Experts of a small language model: 1367M tokens.
Below are experts of layer 5 (counted from 0) of a mixture-of-experts language model. Rows are named router (the router's row for the expert) and show model dimensions 0-255. Each number is 200 + 40 x the weight over its row's rms, rounded and kept within 0 to 999.
After each expert's rows: a language model's description of what the expert responds to. This comes from a sample of Wikipedia text that the model never trained on.

# expert 1
router,184,140,191,221,264,144,173,196,138,208,190,216,230,248,154,263,153,231,192,179,177,221,212,211,134,121,187,125,296,152,252,148,186,174,230,177,222,206,219,180,183,225,219,253,257,115,159,182,248,173,135,151,193,155,212,142,253,194,217,202,238,179,198,221,176,180,242,132,278,190,217,162,191,207,206,202,218,275,249,186,221,211,260,203,177,180,136,179,189,265,168,208,246,204,273,253,202,150,153,194,226,164,217,162,233,183,224,214,193,250,185,198,208,163,171,245,166,167,269,251,265,205,189,120,263,232,233,154,203,233,231,220,198,163,196,204,206,282,165,182,244,243,133,123,215,274,221,132,197,171,229,209,127,194,191,106,191,165,181,248,234,179,195,125,234,210,145,213,112,211,215,227,203,251,184,182,218,209,209,204,159,190,255,213,149,239,180,260,135,208,208,207,275,184,165,237,207,149,189,187,196,160,188,181,191,166,229,238,167,201,228,310,185,106,270,196,133,277,180,173,199,215,213,208,183,247,294,147,175,193,139,178,243,178,252,236,206,240,117,187,247,221,128,253,211,190,176,176,143,223,229,173,224,219,205,172
It responds to: Foreign articles, name prefixes. Short words opening or linking multiword names, titles and positions: Romance and German articles (La, El, der, della), hyphens, family, MF.

# expert 18
router,166,195,199,210,137,163,218,177,178,156,178,197,175,234,270,143,185,195,204,149,240,195,224,226,246,96,199,219,234,228,208,239,123,199,246,165,220,218,146,160,217,138,182,151,237,235,291,224,142,257,249,217,140,186,143,176,175,251,261,173,243,218,226,154,157,207,231,212,230,201,194,273,211,157,194,178,126,131,233,141,184,230,86,157,194,282,160,208,168,202,221,170,231,133,247,178,195,160,205,191,225,201,200,172,203,206,134,243,232,232,193,234,249,238,217,252,225,235,193,213,243,208,193,188,125,203,188,224,187,146,151,169,290,187,247,227,192,130,196,256,149,263,281,217,213,135,145,235,168,201,192,221,97,205,184,229,193,172,234,186,286,271,197,205,215,214,209,180,194,255,216,153,147,184,160,230,195,168,223,186,168,186,195,233,217,218,197,225,213,146,250,234,160,226,182,112,149,152,257,260,252,129,236,173,185,237,146,224,144,237,255,140,244,178,191,207,215,205,152,206,170,231,140,198,195,229,200,251,252,127,174,144,241,221,199,218,143,219,170,296,216,229,208,154,192,230,161,108,200,211,166,202,200,230,237,268
It responds to: Event and category nouns. Nouns like Men, Women, medalist, round, season, album, film before possessive or punctuation, especially sports event headings like Men's singles.

# expert 11
router,192,255,211,138,253,195,197,245,191,198,177,230,190,156,175,242,168,181,137,231,209,137,193,279,202,240,277,146,202,277,252,267,248,237,196,256,138,249,224,201,218,191,213,229,170,185,189,244,221,221,235,189,250,213,237,191,180,224,159,229,202,171,252,138,170,149,218,153,214,218,168,200,178,204,176,134,191,137,173,278,128,147,156,194,249,170,172,261,253,206,174,245,209,169,228,233,246,93,143,174,172,265,145,149,215,243,287,233,127,109,174,254,173,223,246,278,185,270,214,234,187,159,231,247,181,175,220,181,196,206,213,194,191,201,203,119,192,272,171,191,152,145,274,155,163,277,231,186,195,249,179,160,270,250,199,258,206,249,214,163,171,141,181,216,207,184,239,152,161,183,203,149,176,214,222,249,195,137,181,244,212,210,223,174,163,204,197,194,171,210,243,219,140,222,205,259,148,226,145,205,184,215,194,253,184,215,285,128,188,170,117,242,186,181,208,257,212,124,176,244,205,177,228,154,188,148,260,164,155,214,215,251,176,182,214,161,230,195,224,211,198,187,200,168,173,222,186,152,178,241,95,155,145,206,125,249
It responds to: Surnames and male pronouns. Ends of person names, mostly surnames or their final pieces (Smith, Gross-man, Hain-es), plus he, him and He.

# expert 15
router,227,242,245,224,228,212,231,205,218,167,249,164,169,214,272,119,259,238,202,259,166,207,227,156,198,164,167,178,209,151,216,176,145,217,98,155,216,145,152,240,244,208,264,127,199,259,148,149,264,239,135,242,255,182,242,123,235,231,178,232,251,309,262,240,182,160,213,269,198,152,170,185,185,176,206,165,216,187,273,268,217,253,201,166,198,213,204,226,187,273,236,249,258,278,204,238,230,261,183,144,222,136,223,199,277,235,281,231,251,174,160,253,153,245,239,142,183,211,201,191,183,207,178,216,194,206,177,229,148,295,201,201,249,193,168,180,204,154,186,200,193,189,172,192,206,134,209,215,160,197,194,223,207,161,229,139,232,169,192,223,193,176,172,262,225,287,248,209,189,182,148,224,248,224,292,236,248,183,197,242,194,208,168,161,203,213,188,105,161,192,268,216,174,208,221,162,135,197,222,208,242,225,213,162,226,191,129,183,202,244,244,221,208,217,246,231,225,191,108,168,221,214,208,151,167,177,156,128,156,153,198,233,147,271,138,222,195,255,212,139,163,131,196,161,223,219,157,213,225,190,210,236,122,229,183,206
It responds to: Codes, abbreviations, markup. Capital-letter codes and acronym pieces (USA, MAS, IBOPE), single digits inside numbers, periods, and == heading markers.

# expert 6
router,190,243,157,251,165,176,199,187,190,175,218,241,203,171,150,233,212,203,171,172,149,211,238,258,176,186,202,105,220,214,185,251,152,234,244,192,168,231,184,178,185,225,172,194,213,189,161,262,153,197,303,251,220,235,240,174,230,227,165,174,222,218,256,196,262,168,256,159,204,255,241,176,202,233,246,160,207,201,216,198,121,228,211,237,281,204,159,241,217,238,192,215,235,143,179,189,210,241,207,167,242,211,223,152,227,228,211,170,190,167,206,215,102,222,192,271,175,260,234,207,208,150,150,223,127,140,222,208,194,250,255,293,190,233,204,230,181,244,231,213,198,163,306,255,161,281,219,204,196,208,130,167,266,224,208,220,264,221,222,192,189,180,176,180,208,145,152,233,206,184,158,234,213,204,140,247,210,165,185,282,196,172,122,193,258,253,205,146,131,187,186,174,198,151,276,271,235,248,125,175,204,179,181,249,140,166,301,129,222,249,265,151,202,175,175,164,281,116,179,249,182,167,226,184,116,225,243,199,167,284,242,246,248,242,189,152,173,158,173,154,203,204,146,216,218,260,229,145,170,220,194,223,147,230,174,169
It responds to: Institution name heads. Final noun of proper names of organizations and places, like University, Party, Festival, Cup, Army, India, after of, National, United.

# expert 13
router,210,185,201,194,180,279,204,228,204,183,227,187,176,172,145,286,197,201,175,146,181,230,195,213,221,161,243,249,141,174,181,205,184,231,170,215,198,175,141,192,172,276,243,218,114,137,188,223,112,137,255,135,173,174,167,171,162,188,154,169,257,245,163,224,266,211,160,194,189,198,213,180,179,239,134,219,179,238,163,194,227,232,176,176,249,232,187,255,235,286,195,201,188,210,108,233,159,214,220,153,171,163,199,211,172,154,191,186,257,269,165,148,122,251,160,218,242,251,151,221,161,174,180,127,246,193,159,221,155,210,211,242,183,156,153,196,193,242,203,185,240,212,165,229,290,124,117,228,73,194,238,182,191,147,198,199,228,154,258,197,161,187,178,155,246,171,200,137,220,217,185,235,207,210,246,213,226,180,164,122,223,146,265,209,258,153,214,262,145,183,104,167,249,224,206,310,177,224,216,174,203,196,206,252,171,183,284,149,169,215,129,181,215,158,265,149,173,232,221,143,154,215,193,206,199,236,181,282,184,219,184,251,191,214,108,188,208,190,196,203,199,191,108,215,191,149,220,291,203,225,190,204,186,200,209,218
It responds to: Copulas and main verbs. Main verbs right after the subject, mostly is, was, were, became, as in opening definitions like "Tonosí Airport is an airport".

# expert 17
router,220,215,177,183,182,207,259,210,169,305,219,230,186,217,222,182,194,186,175,255,198,170,194,231,122,220,290,234,148,209,149,173,233,214,228,117,153,224,169,185,160,94,245,204,262,240,151,265,183,166,185,226,255,182,216,195,157,207,153,245,191,190,128,242,184,221,176,142,138,204,234,207,177,215,175,164,183,154,203,179,161,215,187,258,159,237,195,166,158,182,244,205,215,192,200,205,216,220,160,157,262,215,240,184,188,248,233,141,220,217,212,230,231,162,199,209,141,168,218,127,164,177,128,170,170,174,165,246,178,191,124,164,198,195,252,286,230,183,236,193,173,153,284,194,124,152,174,307,171,267,241,215,190,209,197,232,160,165,216,226,250,176,184,136,196,193,230,271,224,189,143,215,221,215,110,225,128,209,191,240,271,185,205,177,152,217,272,221,228,216,298,228,219,196,183,128,239,272,146,248,119,168,240,216,243,203,146,100,148,216,200,149,186,198,174,163,215,184,145,167,156,200,212,219,230,165,125,239,139,180,216,201,173,164,155,179,173,167,294,182,220,202,275,199,238,183,104,168,174,225,218,206,212,192,216,173
It responds to: Phrase-final nouns, place words. Nouns ending a phrase before a comma or period (village, Street, Toronto, club), plus population in census text and there.

# expert 7
router,191,213,160,251,153,227,136,237,272,222,224,173,122,227,192,288,176,211,195,209,202,276,114,168,160,149,203,208,163,239,226,230,235,182,285,197,143,230,196,199,206,123,188,209,218,195,157,136,208,190,180,154,120,232,194,177,161,190,177,174,170,152,257,192,253,243,138,209,222,218,221,189,272,180,216,144,160,214,126,166,235,288,187,218,280,248,178,169,203,149,147,123,207,210,203,149,188,241,219,217,163,226,252,191,216,198,177,266,194,166,86,231,189,174,229,193,227,191,246,150,143,166,174,233,211,249,206,187,176,133,170,223,198,218,224,162,187,242,188,204,252,168,165,261,190,175,203,148,248,223,246,156,162,149,214,255,103,184,247,240,239,127,129,233,184,215,187,230,211,180,237,215,171,203,134,183,239,260,147,239,167,196,219,195,193,197,197,160,148,104,197,187,168,192,161,213,157,201,215,193,228,175,209,143,225,176,138,182,177,217,225,195,176,237,180,232,107,179,218,221,174,267,223,221,194,120,84,168,243,150,247,267,185,226,149,194,262,173,154,157,253,168,233,241,171,222,205,204,210,140,258,136,197,216,267,184
It responds to: Year digits, month names. First three digits of years (201, 199, 189) and month names in dates, as in "in 1949" or "On March 1".

# expert 14
router,176,250,281,258,228,202,171,156,187,236,141,149,235,231,167,194,194,231,149,118,197,251,173,158,162,166,161,283,229,255,205,176,304,178,217,133,242,219,171,233,212,206,258,202,176,178,165,207,283,198,185,240,199,296,177,244,199,201,155,206,249,239,270,231,199,127,219,217,230,244,209,205,291,223,189,198,168,227,226,231,207,234,221,150,150,232,160,188,201,178,182,195,197,212,240,127,229,217,189,181,230,285,238,142,125,254,197,173,184,170,196,88,213,218,178,236,228,145,172,192,199,181,222,188,178,177,211,179,284,217,231,264,202,252,144,266,206,223,160,201,147,85,193,168,277,218,153,218,279,219,177,211,206,211,173,207,188,223,183,199,172,135,190,209,186,183,126,200,189,206,278,166,223,201,214,176,222,294,140,231,224,283,211,228,217,238,211,105,310,215,177,177,202,171,181,178,157,211,251,209,195,172,196,198,180,165,154,196,136,170,228,201,149,224,154,195,216,188,209,191,201,178,208,164,196,198,129,232,240,130,155,114,243,149,201,246,231,246,257,144,204,170,190,177,184,195,176,208,260,190,91,184,202,210,220,192
It responds to: Abbreviations and naming verbs. Capital letters within abbreviations like U.S., e.g., Inc, Jr, Pop., and naming participles such as named, called, renamed, known, owned.

# expert 12
router,238,209,159,259,226,189,163,174,136,187,152,217,168,193,159,191,213,230,231,271,141,190,185,175,176,251,146,161,254,180,249,220,204,211,114,178,222,128,235,146,204,231,165,222,204,278,175,260,197,233,233,272,242,188,161,182,182,209,254,141,236,241,235,225,231,171,191,232,133,198,197,168,249,235,221,282,264,227,204,208,196,201,172,195,129,246,218,248,104,144,257,169,173,248,147,176,211,248,238,196,182,218,135,218,217,254,210,195,204,248,161,151,221,201,175,170,301,187,178,125,219,207,247,208,154,187,251,216,167,246,253,186,256,239,141,171,293,235,251,196,212,231,175,229,104,180,132,218,212,160,234,182,169,176,168,171,253,117,196,145,192,138,290,157,213,190,220,211,210,212,204,194,219,213,170,228,192,260,228,270,130,275,104,181,179,162,163,217,136,219,130,185,226,220,227,144,213,219,179,174,249,214,166,140,153,223,155,219,186,125,200,149,191,173,213,191,195,217,179,221,173,227,242,256,224,183,160,245,241,197,271,185,218,241,260,232,241,277,202,253,193,171,269,211,159,215,205,238,174,210,247,187,187,269,204,148
It responds to: Commas and clause breaks. Commas, semicolons, dashes and opening parentheses joining clauses, usually after a name or noun and before and, which, who.

# expert 23
router,279,262,249,121,213,172,236,165,248,248,279,269,194,186,180,210,171,193,198,157,270,184,224,188,265,202,235,178,231,255,236,101,239,142,236,190,157,212,189,156,238,189,179,248,171,223,160,133,216,213,169,146,204,207,281,201,204,178,109,186,142,189,270,183,131,168,187,231,242,238,190,197,166,214,156,260,192,150,221,228,193,265,182,165,207,108,152,132,224,235,164,208,228,214,252,204,177,198,201,154,144,225,134,210,282,162,234,220,157,136,155,167,214,167,265,188,164,146,220,120,219,160,151,157,154,244,165,201,205,177,179,183,146,184,170,236,201,175,229,204,217,142,159,168,152,214,282,157,209,221,184,164,182,186,240,136,248,173,190,230,201,243,184,220,189,198,167,235,160,195,230,186,257,176,177,237,219,262,157,197,215,267,249,183,198,185,239,195,239,178,216,181,222,216,162,207,158,164,152,236,162,176,152,136,266,146,216,150,179,196,179,236,260,185,181,153,143,161,125,245,215,227,181,141,221,147,276,141,198,185,204,186,176,195,152,217,182,189,202,238,209,182,142,306,221,137,214,110,236,208,158,163,143,236,236,124
It responds to: Article-opening first names. First names or name pieces opening an article right after the title and short description, like Douglas, Marilyn, Roger, plus place names.

# expert 20
router,240,245,216,180,229,157,260,287,203,250,228,250,266,203,163,216,203,201,197,250,239,233,233,173,269,264,298,119,208,270,217,243,185,254,197,246,202,236,158,201,178,219,213,225,263,174,232,203,155,226,213,184,125,203,155,173,190,174,177,202,249,158,121,199,161,221,232,144,129,222,253,241,163,155,143,244,208,219,212,188,160,164,199,206,228,142,242,244,247,147,159,227,179,207,173,145,196,182,132,238,241,237,159,202,235,147,209,190,229,209,229,121,267,133,169,197,171,202,190,128,181,157,235,177,128,260,198,205,238,241,170,127,248,259,128,191,206,212,151,226,170,178,160,244,265,168,140,191,210,169,160,204,165,185,201,212,217,290,147,229,195,230,260,211,141,310,210,187,239,183,141,187,189,186,256,197,262,175,203,208,148,160,184,164,276,226,221,151,178,191,248,277,233,190,152,235,186,193,208,236,185,176,184,174,185,170,198,191,173,77,246,230,208,132,168,260,183,202,206,201,179,206,235,243,196,151,192,185,213,235,152,156,128,194,178,131,205,233,209,224,162,161,141,193,171,156,239,239,166,313,200,164,215,189,194,204
It responds to: Numeric table cell separators. Pipe separators between cells in dense statistics and results tables, usually after numbers, dashes or names, e.g. sports standings, election votes.